Weights of a small mixture-of-experts language model, trained from scratch on English Wikipedia: vocabulary 32000, 64 experts in each of 8 layers.
Below are experts of layer 4 (counted from 0) of a mixture-of-experts language model. Rows are named router (the router's row for the expert), gate (a neuron's input weights, with its number), up (a neuron's input weights, with its number) and show model dimensions 0-191. Each number is 500 + 25 x the weight over its row's rms, rounded and kept within 0 to 999. Numbers have three digits each.
Before each expert's rows: a language model's description of what the expert responds to. This comes from a sample of Wikipedia text that the model never trained on.

# expert 5
It responds to: Short word pieces inside foreign names and non-Latin script bytes, such as bra in Nebracetam, pat in Karapatakis, plus of.
router:505474511493519497512510495523496555485510487530454527543470504496520528504465490508507445526477480493488479498516495504485500477525481485553460483533470508519515466433511498491460508526492511485530470471509513469504527505535506485502495520503505496514514523506528511514520491505494446515494542460544495514485437461534521517524543520498491550497490530528475462515562529526506502501524535472544454517498500486475499496526498496535503481511504558524482530513481552497496530546491494502518533490517483507538466492488542482498435498520511460527500483547507500521503536504486479520
gate1:548534499536485532543507501513496532499524550500522542528552492525487509530466519496480515470512515479480519494537563529492509510508482534490490474541488466504537469492512460452472488439464521522492494505439496507490521516528522489536518470442506513491508548557488487506497497513470468502507491503485491506518461538503495510472521498475530505517501475523477482505519512503522498520527453461524489496526496510505504487535449514514467517495493507498467493543463542531517516481471476444502499520511491511504513501534508462517467480540517489487552488483519490498496538492533506539
up1:515497546518492480481527489530487517507521519511504508502523502467525499501468524496495487521532531495498490496469512507519479504485485531490493497537504503490500499518512511487466459471515542470509489494465510494477512514497487502459542509496508556490512540523451489505493475550491555515510482515476456528531482533477506508540583516506490479525499494529488431526544504540485504479496504453488494478512525544511521462532502493498499474494545505443474523537506529555493496519476480476522509514480451544522526547533482491511507508489506556519518480489482495465524510440512483536
gate2:494509461502486491497533541498521559486512489527469473554489472505469512522506481491494485507530491566512517484479487481509494509489490531543463495517518488535515492470479539521505529485473451491481500466523462463520494504496486518459485488492488487504506555542483468526459538527524512459529465473486489507466545526492509533479482487515498477457503531503481451496561469534489536488539526501532508488494516516512520526532532494527524540501457508522495521489456466498505489537537474466479523471511497495512513469529509525501510512519491464491488512492545485502485461474503502441
up2:501481495474479512499520473453451498492546490508490488467539497526552524506521515502497500474451511485521526496429469544514487467453509502496482457510487488532538487490520471504533475513487485473466533522508470470478505509502537495502496552486470473531523506511523512526503560471507523459501478485514487512494515504513480490498508494480531461514497493471504487503440494502532524514524478513537453549441489511509476472509498550535447493507493466491488544502475519506483517452503498519501521532511511461504509498425483530457512504531482534498509514496475501509491528515507497478
gate3:493527531516529463503491515518482525424513534509480477491492486526482506521501459515463456480556513530505524490530479448489499481480516494531510504514508472521504482441485516472547525517438571478510513438474494463462477529519476522478490504557505483528496500514524525497538504485532479494501542490524525499472468445502488553519480517530521509487528483478480467491465499510482499518530496501523524517492476522527518510505497514547469508534492520482480492458540500505495520493504479473498521498500492475487511482494490477489485473555481481512488465496451480503517509504532463500
up3:466488554481477506527498535502489488483500515499463500488547500504495498482518450517523508528440504476494467478556500460498502480507529497466472479522453534538471490489527516438493469453533538493468520544532505483490493517508497497514490480501464526513493546545479477478492515474495505475485541524522496541487495510488481489519489513529535494529496509516518500513452439514490508501527510494486513478471475498508460457532497534515480487440515463496478495529531496573473482516471528491522508477495449500536516500523476533507465481527499509489504477480519506534488519507526477522
gate4:464471535528558493494517503538463482491478477429494473509508510486552465506475497495476482470478486465465494482508521498501495493506507501521460520492481498495489497442534468515481524526423534510468469541487505507529503508515574491473475506473510504520514503516505525506529518494484505525477473539508506471472460515467502502518494516493459529499481462526479448474517483530543504493533479449519485515514489476511459508475487499497491478468496519535528495477480508511528496530450525465530480515517461483535473501491495468513519466498461525513505529496511494478561487495478507516
up4:467510542459516503509511519487521497477502517495490495461490493489491495495520463479510543520510496500542489496478483496512483523534483491495516526486470506504552531507482505513503503544444535469524516502482504517524501505504482493549501490499510494441468554481488507464515528475492480515520510497512499533499475469481507509463459470491506518484449499465486496508497475484495482501510471505517465507496506489483494505461398522492544563513547459526528498539532476488491501476497549500539519542469465525525497489497479529462491489484467501461521470490472524528493513557525511447
gate5:519479536502491493483506530481496451509496544558473510508538417512526494516491507503495426515517532478486471507526527509502510505520515481495538513549519506475511504494491537474485504524456481538501504489528459485488525504482550484464486502510527468498522480540489509509477457506516486506508498533509478517493524502503480541502530496488473494492484481549481454503517496553498481488515492485495494483511494515505521484531492509507494507496494517523505545471492464439510526543546520453496536466503470457542502470493513519509502523491538477518511511511537490520555539471482537553
up5:520521467463522507551478467519478478501459491508545523513528489500490493513534519521512484507507484490518538508515497521489485497489504495529494475517488504542492501547476494452505521499496511530508521509476496535517493496509479478472505508539507496481514505511499533497468465472490557450459470538480487481486523522512508466568493489509512488446462520505480470497507458466488454497477500545522494535504553538515510500483514531501482496502441534472489495477534553531507503499451481500462470484515510496484482483487495462463470507487441476544520495488469490533441515547489491519
gate6:539499482463491502471543525523495550522539491484502504516503510529505535509476503557516485478472450482512523494512459504535496475514505480495470457511480471477489492429489486500488479514512493511509504481519471528475472523510503521472495522488476536498524508505526521533465511502473510457512496502518495468470467490541490500481556519470492527497520511524512497479526566471479539495492513499531482549452527519453486487512519470510496483454519518493481539502508528490454502488484465499547456529507497468467488448521503482436512464520490467508501502503447495508513485494534533487
up6:523490466463481512496560518536515505503540441491478488560531494516491545465507457557508503490515526499472537477527524537568515519511484509476501451503489453482512517458541483491492468494496542495501503482471488479499505504475520498522500508485502529523536479498526443545512514506525498556536504510521516497551459493507536494497504474485497495506441513510481510483501471508490491513522495491476534485467490533512488519484504573488493529527509515514516516492520511465482482515523524502492492502484477513528477464503488473532480469471533454544502495461477507516509509503495522457
gate7:506487480504504501524475457498487490485540513542510511503496452443504525483468528495454510501507490533511458459466482525494510538471476515491479511528483514497484488462498557477491456469488493468477493510488528496486501511498446510544516482474521530484510497505479477469554482520493525520506522499495486488526484489480537528539515460509533502519488522446475484546516506549456461509488469473523560495462484482487487495512510493489501525501560559485480498506489532487507527539466489489456498481502464525488475498521532494503485532507488481478534527529525477534514511478514538448
up7:479516455498507521488516541477477456520538503497452509494475497463497509522468494460527475477491508532483467525504533519484508448504500502497530494491483484492495527553501515529509484516499530504545462506470468539531514535475465474511488509477524520511458491523497481490461534515487530468505500531459484465541506523497553500499444521526460501486492492520510510524524530547480453513510533516525458475499503492503537501457517510518528499511421430509517505515483455516450512473539519520495474506507506517471499498513515559504496532491515495472488509509526494504511473500467504496
gate8:488494481502496517522522461487465450513525481522498519503517496479497501542474487512518498475480457436457533455515487549504482446503469517551517504524486486498513484477520498544469530466519511488518503484496491462511477497499479503548509529457479492496479483539504530488516548529504453514494548507489472470507464505519499500449535519492486507526499510499506492491541503528476515490525507458511535476472460513510537477511464470531491477474521496512477536497501465471596489537534502524513516500493469520487487460511505454498488459529491485512494492502470476490474527471505481484
up8:452522548533502498515533520460517452493471489528475523457479527519527505491521511480543457464524476539458503509488529496515521551468523477497478497461495506502498499494497505528535541545505483499473476537526518445524528469518531502518498528533513466453523536548531480503503515552507469496508511487473530488522508443513449511468520498504506490513517486540466522497545536497529514529472487512521499486495475518491503530506531496476541518522515493528474507433501548533503509521513531498509493495501529503484502502485486486545483494504478520511491517509482500497515497534480474446
gate9:536502523435481486479497538466485511504456516475523509534455503468504519461468495501499475528466462503493545493487464491490488442531487481514528468518485480510490500462503512516479483539483472472482463516494483485544462513473476493529481520458500476526499478495481510533500475508504522531509529522498532466448495507483517462554512536542521516512496527514469463511493492432491494501494517504500486478548515521468493500510509511525473419476506555502497524494528494502504507523508510514470537480507492497485505500530482500452460511514460455499534479494468483464494501535489506475
up9:459476509519493525570522477471474535453514499505481486500487546489480474499499493511457486493543537523463552505471487485498500500494484485503500517487515501487496484498539486490442487464503471484486534489533542486530501543478480513509514525522544522485497494522515524491542475513516499512438547503512466557496492487505549493516480443508442519521532498491495484521503452474494524520444506454532480488439502505500505509515493487491522498497493514507475503522483519490527503483488503533487500507529477465473529514479512513496502564486468523448509519502511474484459551514497490523
gate10:449488480499527529509503528495530460454496445467463536500518512523467488485504485519525464466474481535506523537471507490535524518493494477524470469511516475498523523503507527447479481495470507502546518529508471477471521489551503524460483536493571472474539489542484536511507492493463507524471475493549492537476443522499437497515508497523500534516496493513505470493500530516536540547495478472513478464498521485523498526548516492506526519535520518476502505518529491517506497516511498444468438495495516485466494501466482503495498516520503498522501504497462526526507503488479489502
up10:490480521443482459556467497518506480500464446558491501513508532510468494529484476477481516525523482487521503513478466556483492516472516497511481491483475498506523484462490515543514533523513498492511503534516542515499457501503503510536508519482496469457494515487485513541488516529465515478490513477473462471499468484487548515490547496493507497443499463486499515498481523528499556490502458512482539523488498471472521490485549468506460510495506486477514521467513541509508473493484516516531480524516481525465515548483485484492510514435473492515509459463496489489525561509446495466
gate11:500500517483524515515523485526524453470520474538484497550482482498528456497515495492496448527520581519508522460496521465485510493503486519544476511516485523487522509469519488486481465513483487485466515468529508516502507484473511509457538491492464544489480459479494495495465535498495457480507490472500490553478471470510496513535467493582472530501522510465532434479499514478447534483510551457499499515497462495507503500499512511539503528541530487538491481507503511469484516496503493517513525465518505496493486511528535545488502474501506471509496468525508484463527518473538512532
up11:525493522483493497514465455499540461517485546480502524497453516486496494521537486499503491533482493501483519513469529503472483477460506470480510529497484468484522472493501473513466480570526493457447516476483541477509464489499527530534540488472507492524517519553527498500534508488532454503514492477473483491522469477512478447493476514504468493540518493498507467485522504489488526505521495447483512545477509524503500513507490503475557527466473503515482538553519530484499496528518538524444516504485505463487532483509510543541500507504510537514506493546497547489478523514520502559
gate12:482480500506513483481508521514495554530494476485473483514474495537532495489470485479493510531498526422534487522528497478521520429541496499518514503547471460501512516494500498465509545492513497545505498516484511501530532485511516494549529494501503514482520537492539525524498481498492464499521525480536484452503506523504509527521455482513498510476480450541474506499519483501548523515483463544485508563491499495536533507513514502525490483484516513513453554532515521470480499518504527502513493503491514510493498535493516441532507494555467488553508452530484466460486523530493471506
up12:476505522486517481436543505508486541488490487438465517511435532529539499468484541465479495474520513529484493532444558498519488506482491494497528516505537517485476492474484432469469515522447490494540503497505518515543477473514491491492518524508463531463490491522505497512513470506549508509533517503511495499526501459519464527507516525504529486492510528501505532486499469502518485503490455477492466521532490494511471504480472511511518516495560483530483536487511527475492494438507527492544519494495537500509525502486460509507471473484495522557455465545511481495504492511497493513
gate13:493465518518498496562495523503467513500520480473482466497504515494524504469503465493500505532503530486492478515525525459483504453501499468517500473516448478524495501455513510464507520514510517501478491516489483528519541474517490507495545480469483498499473504520506524573453494495456472495511482507521479481457453531559498498488531525508467531497529486485497499509521482534514516483508492446488486540524465458430469498529497514501489515426487462517472502518472494497517537536460524504502480513473501491543502488542502510503478520550504479504483497511485560507446483528512505488
up13:506492510518529508554533545512481546531456497515524493515498502536533511515436489524448507501467498515488515478509480462503494534484501540531520466498479504498509470519481529490485546485491566523496486531457520533545528511521515516477511475514484513517508488487443478523490508507482493496489519505499503448488521547496450527489470510482502516543518491506513452488480508479533471473511540493513531487513499506479468510549508443517466518461510500452454511548495512515532533468492507553512514493520524461508506476530488454518519497455482476508507513486490485495479501528480487499
gate14:525480490508462503548491525507542528455518474507489501545504542510476511502514497514487466494461458488506476496471448486501519510533490531525461518518487538463493504521511459499476504540544528496523543481499470546511546529510489489498499470526470481502512492545510458495465454533491457531465477486489467457487504480497467503522543543535519530499488489516500484504550513523540528530464517470492484513495503501482475489485476484526472506442472508577513514513480505528514498531467515522485454488473487515511467526504527490486472529489502477479529495494494523511483495497526488532
up14:468503545501483487551503488496484444480534497496477487500499474510493489460462483493452512534488472489526466504503536522522480476467490510464479537507455478520497487454496499489516477484475516464505500449435470533515480554501501502484502494491491531489456461469508472490480497508519513498476502493495523500466474472503515517529507469490544535461485485492505467510498508508473485496535452458457513498535540450541539522544515499482494451504468524509499524487515501539439464524453553479523525485481498495477517535486475513477477514509478471475489510490510527471497518510502506504
gate15:533539497484498471507475480500523506475458505482502483502535531462456547507424474516509437513493523492508531512486513492499467454513500516506521493518505445501519519433491514554509497533457488475536472487503502522521523474512511504506527475481482477512502538515513510528505463495477475487551493482534512459487493482509493500505559533488515524485518518464479513530524490509448499537522496515515486508468478488464509504528498515497492458492523490529492531514516535489495492558482535505519499478498514540519502507515497453521518536553466492473458502508524445520472497535477487492
up15:483502499502496535506489494450510512507525470476501506459506540503519520523474532488499526518514463519512508496496517447524481470511527541500503449453501491485507520478480474518475505515526478500473420526521472519493506516480521514495478474517443518502499490494524515479542513510490481472499511515499485423464468507508469497510500479496470523460548502511482490499485504489479498481490505525474484476469520508497508513469539533507517458506465474469476529507499486553464523463495431499470503494500547525518485483515521494479545498495545456507522527474466477468421503525501523497
gate16:522489476489494482501528497463512504480550477527520482466509531492496522493462517485511493527486495501502505467515514475488510468538496500511486466543504477488508496505517467513433528529484536485494476446465493543548492517492512501484523533531472465509499495515476562522447500483464478448509517491515465490457479523527484482467540541476498518529504537489494484519521526477555525478474500523490472536511466493458565478521511450503486489489537525530477503530492512526506505502497504492523512501528479483493504535491529484531509488479480454511434499509531468512516485512501546468
up16:505473482503514527545525483490461473467474493536459500512513490502468492512471506511525488518482524483474534486549483492529493524451480517493510510511481494532516496500486494448488539506515483537493491524496555511506471532476536501553512471469518525548500501531515515501477546488501541501495508481529489501505503538513479495518509543504443475532477465526483460486495495476518559518493522484523545502441496532493486480568528468528527485452464513496480515523488466498510520495494481505537493495529508556468506508494497478461497479507463529483505473525445493513542510498534515497
gate17:470466501485491517528571536500514495519519523461451548511522474488487542504467504490527521464490518495489519448494496502487492479495514525523479521488489515516506492494474478510487477463491506565507516476415498500477505528505506501525462485482508519508513559493483504531483501473484509477482573503520526533505493491525522472495529531511479539454539504529501497532488523505494525519500503511531510493538468498490522488462498466541485509475534544515463521511486520486491520467509484514471494447526456470476498505455543523469462469513473509484492526496509470517518485513515548502
up17:439508473505517454505519535515483477527499513505466459506475551468490483533505516519500486509532464502509447471515479514522515477497530484504470494480536524494499492430478496522502493525478479491503548476525479467518472525509477514510516519482514523516509499510511481483508465481485506541510489481507491493481498472513476506504544474465539536482492521454499540529514533482526517552481558510510467506494482447467496547512491508477530547490501460500514479459515544446521463516512490528483470491524552485461528462484467528524490497496477526465524464530501483508513510500502475516